Below are experts of layer 8 (counted from 0) of a mixture-of-experts language model. Rows are named router (the router's row for the expert), gate (a neuron's input weights, with its number), up (a neuron's input weights, with its number), down (a neuron's output weights, with its number) and show model dimensions 32-63. Each number is 500 + 40 x the weight over its row's rms, rounded and kept within 0 to 999. Numbers have three digits each.
Before each expert's rows: "comes before" lists some tokens at least twice as common just after its tokens as in all text; "mostly gets" lists some tokens that are sent to it at least half of the time. This comes from a sample of Wikipedia text that the model never trained on. Tokens count by the router's weight.

# expert 10
comes before: " ", " the", " a", " his", "8", " its"
mostly gets: " his", " about", " w", "″N", "°N", " their"
router:503511514509475548470549482537545532485495551456463465479553489496530507493467504475515483556499
gate0:519456500501537452505491517522555457496476517505451467456479469503532514503570517539477483532576
up0:479478512528480478481521488482455531555522494480529512576505520515463502547481456468547491486468
down0:415554510531433466526522501416458523510467476392496472516517551466465500455512571502437575545489
gate1:411495512511466446533501491514488550429481476520500489537546463548508483425551500491492411517430
up1:467500536540503550488519499492544545450489405531451531521495519493491486443475520519548552543527
down1:534500472423536516467490442511433481502533559477488540470508482503576509432449501530482494503483
gate2:504433478543475505458481475462508452479536441462440439491521530516510491545546456508443520511520
up2:481449501538477464483445513506527468471528432496434452489501558529484486512530485530452514515529
down2:515520559499442520432526489485419498504486539611490494517474473494544440518499472457558499461562
gate3:455443485508573547533494446474518522475465604442462511499503549528474575506497532424519514479460
up3:467460522518573532541498443459526501470464561444474518533518556542477569504490529433504508460443
down3:551505573558510524395521450454465491511534510428440474502492467523493421575495607513486509461532
gate4:543495554522559492465520544512484515491488451510510485511462557482494442457459454538614538455551
up4:544510527517550488454536528514460526461474466499514496517521546503512423455455425520598513460507
down4:514488520591472549451449434480479461448503493485420559472541531468482536544519440483511500512425
gate5:520495485572513501532527452421536434539501479472535448491437487510510562579561496460457479489594
up5:495512483539522536577535475460517448493514466477489441485461501545535502560500530432455500475565
down5:501358534494503483513491517521578538545462534572518515521545483535515486500564434488539478500538
gate6:546466507471529537503561438528484521590555567471530491427525462482574471606489491525523522489552
up6:501473469465507522513540471523500551607601556517528480430527449490547489597466492534515539528575
down6:442507561475446489503453541593458478493535475519566534561543527506463468541556490533512427476514
gate7:518493475530504558487482523492449464436526446595522525476507515469499547429476499464501564534475
up7:506508443460540500547508452522499575526449593387440518497480512496524466509502531523493467497513
down7:507459488450579519514525490528573468481526514508585452509419459498458465555479459506495465517526
gate8:569476504444547550446488367548562502431596485538532418508472417482589550530552478458498505509493
up8:567459490450566531453525401553551551480611517515520451526482424518589551565527501476562503502542
down8:608529536495620452527436521516567435487469493501511495580463458477522504575455504489534505432462
gate9:462529516508479485560539489479476493474482462506546478557537503415501499480508545531493474499488
up9:433542511491475457599527507494466501483480486530534499578559518452467497477465555559477464517497
down9:477531537525490494504424477441482539599502464496496459546551468503510520524471499471542452462459
gate10:543436470427518517437557472513532548484510509552474502605442489526545504532505480480464501540493
up10:520443469437545503440531505538519558505486505556437500598450491523548472542523455509458494553495
down10:513512526456500476492528449499524498500483473438472502524432507482481579487458495572519557485439
gate11:437502489550538440513496569488443512468393527520474464464512570531502431453517449512496466498513
up11:485461510536534473515509518510486477517453522517505521566445558488528442444479456537467486502553
down11:396475547475580532485541560505495521513501526529485563508512506431470574485516511511490523518476
gate12:523501482419497577516467484540477575442481483527508491472505518543493486457524490583438476484493
up12:540507500524511436512494535473493413533502526503540495493546555482461521567448503471510408510504
down12:488492493498507533481462543537481545517476455486502437480431537448481502487462507465516505468469
gate13:464521465487539587498529495479522519538481550429492549592495502452581469525509504505454482537460
up13:512486468544492427517454567463477482492439495546529485427467500572446532434454501518595540452491
down13:553437515542538435503475477456489477491528485556537497468608470437492476541526482523460554480581
gate14:519450453559468501486552542464474444456494467467488533520509530530500427468541469457480506530454
up14:519526547484506481492491456468519540557496536487524508498484507473506550534444517512528481455543
down14:424467449474486476539474548525580522482502436415496521483522536461438587521509513493461460556431
gate15:542552518475526541449483414533529510480547438508554431492486428503594508500552518480545466444520
up15:445536505494502519530532588445482480611462542467533576540492531548491499580453498477470470489505
down15:372526502521416527444528554506411579525488495470505555515540541501491506429581517552464535558544
gate16:488455461471477511541486454452506528498451493561487502526491539465567488484498434543459514507498
up16:540488403487494535512517522479461520532578565506548479543533499563520521601472435491550476531585
down16:489471564482530509559540524506546489471479496552507442509548470555484519539461480473531478504534
gate17:515490511521451548457537473499426473460485522504521557469468520525457608483460468488427542481467
up17:542484492441530468524482495466595478561558463478497439502495465466548434561553537484546492508546
down17:456546473485510519496532467525461483471469501504474543496543466475440580522374461563474549540525
gate18:521539484482541534533474434527457519489495400524527450491509453434509530508524485487466527473520
up18:563464473432527583504506458506494508483539441532537522469531443443537530526459539460529537454518
down18:578526535461576439550467580461540453500483481486496513559485536437536468529470546466525513457463
gate19:516550570493526466512491475490487479500449533470558537578466497532572485484568516553486474489482
up19:468423433485462542497505538523526520531559480536447453412523493429438516547445490452490526525546
down19:543471511517454483524497513484471460458541483576508504476527488492452485492485509553434535519479
gate20:503457443571500429550520518511526469465504511463454442521513475497535449535563453494508468500452
up20:516433452534510523528550516510542545514456545483484527548481448514603527525479513514536516454471
down20:507482555505511456527516434502479488512467508445478506592437473529536546409458510565533500506424
gate21:504494480470456492537529478479469522453452548464522470492441494486534462446542561489423435501417
up21:506517540538550507460502512527512474513543450531467533522575546517472517559436423485569565509538
down21:521461524489483532468464471541455443508536533585500515462522435456546503420465454513478465523511
gate22:467520473412518573493577524507484542470518515456478526479560514523530406511451534510469452535488
up22:520432490491474567395577493454483492519571484454523473517523436534522483584527475493465493497548
down22:548500546533509463520496502454479499526497526563497482560507472543459465465539475484542511475488
gate23:495511525440458470566517484474528452469522460489542437534549563497424556474471489458405455500538
up23:500533544427479465539510503487538460506507480486566447536575521509460566516474479450430430459531
down23:497498519480556396514488549531462513487454540558560558473528465457523536508516461475488453476437
gate24:477509525510523488511508449470538462486564413543497480421456444456507515476505492385507530463489
up24:553553506514534567527517440431471473483583443568524481516460519512468489518478508480506554483506
down24:485506497529437590432572498478531506468530449565479486469422486552443499537549446516513569505499
gate25:538491553495551542567486556534519510482445505542466460465470546465497504519468500543462538478427
up25:468502462488438443439503433468501491537556504448517532529516462506501512501546514467528469513590
down25:507492574516523464565478500507510547549521582471500509549534476545555449485502543492515504530545
gate26:549484509496520471531447410492536512458502531570524428526524513491499429469512519519550456532525
up26:415464504509446465509465474526503511436468526503438470571464470452455482443507512583492527586394
down26:538558488535497509499453455478455485442573519454457516459435469509512525520438510542440521507451
gate27:526530480460558567438474398461490463513578510541533458532481505505499565579511436463452484513518
up27:493498468426494561507456471456470550469526551578508537504480496499468532472415493561508490514436
down27:548521559433516486499536492465512487443503463526540513517547517466470503582427489529535534472445
gate28:456447462550522527515525499570494524458472465511437465457485447476528464428517422521494563535423
up28:540535546459476462478477503431522465547537528486550527543513549513469533580492582473511444475596
down28:513529465455534496503525454469537506500496479547525395494525538453444468518488494473549448464506
gate29:516478570528490486561450477491527491524514564466521542476444592439444463437517516495470489516457
up29:489513579464542489579421486530508562550520558528518541512485568440425452473458511528446484552503
down29:517488541538489475510454433455516556498554529519527459564469539462572499474556545509459533457500
gate30:470416535509548471463481576537580469586549491521437468512499476448495419524512522472500434559490
up30:477452506456560493573494513550530537520510464504453489583512544493526480492480504486498482562462
down30:508493522489500541514477507477560432472530482435508444535455508480515534480459425477492498494395
gate31:504514441458457534485525451397491474518559556552539537546511550460505566506489458469479481499515
up31:473519556535530451534493572605519501473458439479478475465515503572461459468461558518511525510533
down31:477488539550473491509545452489517478527490483550462458504494453466492493490543451561482447478513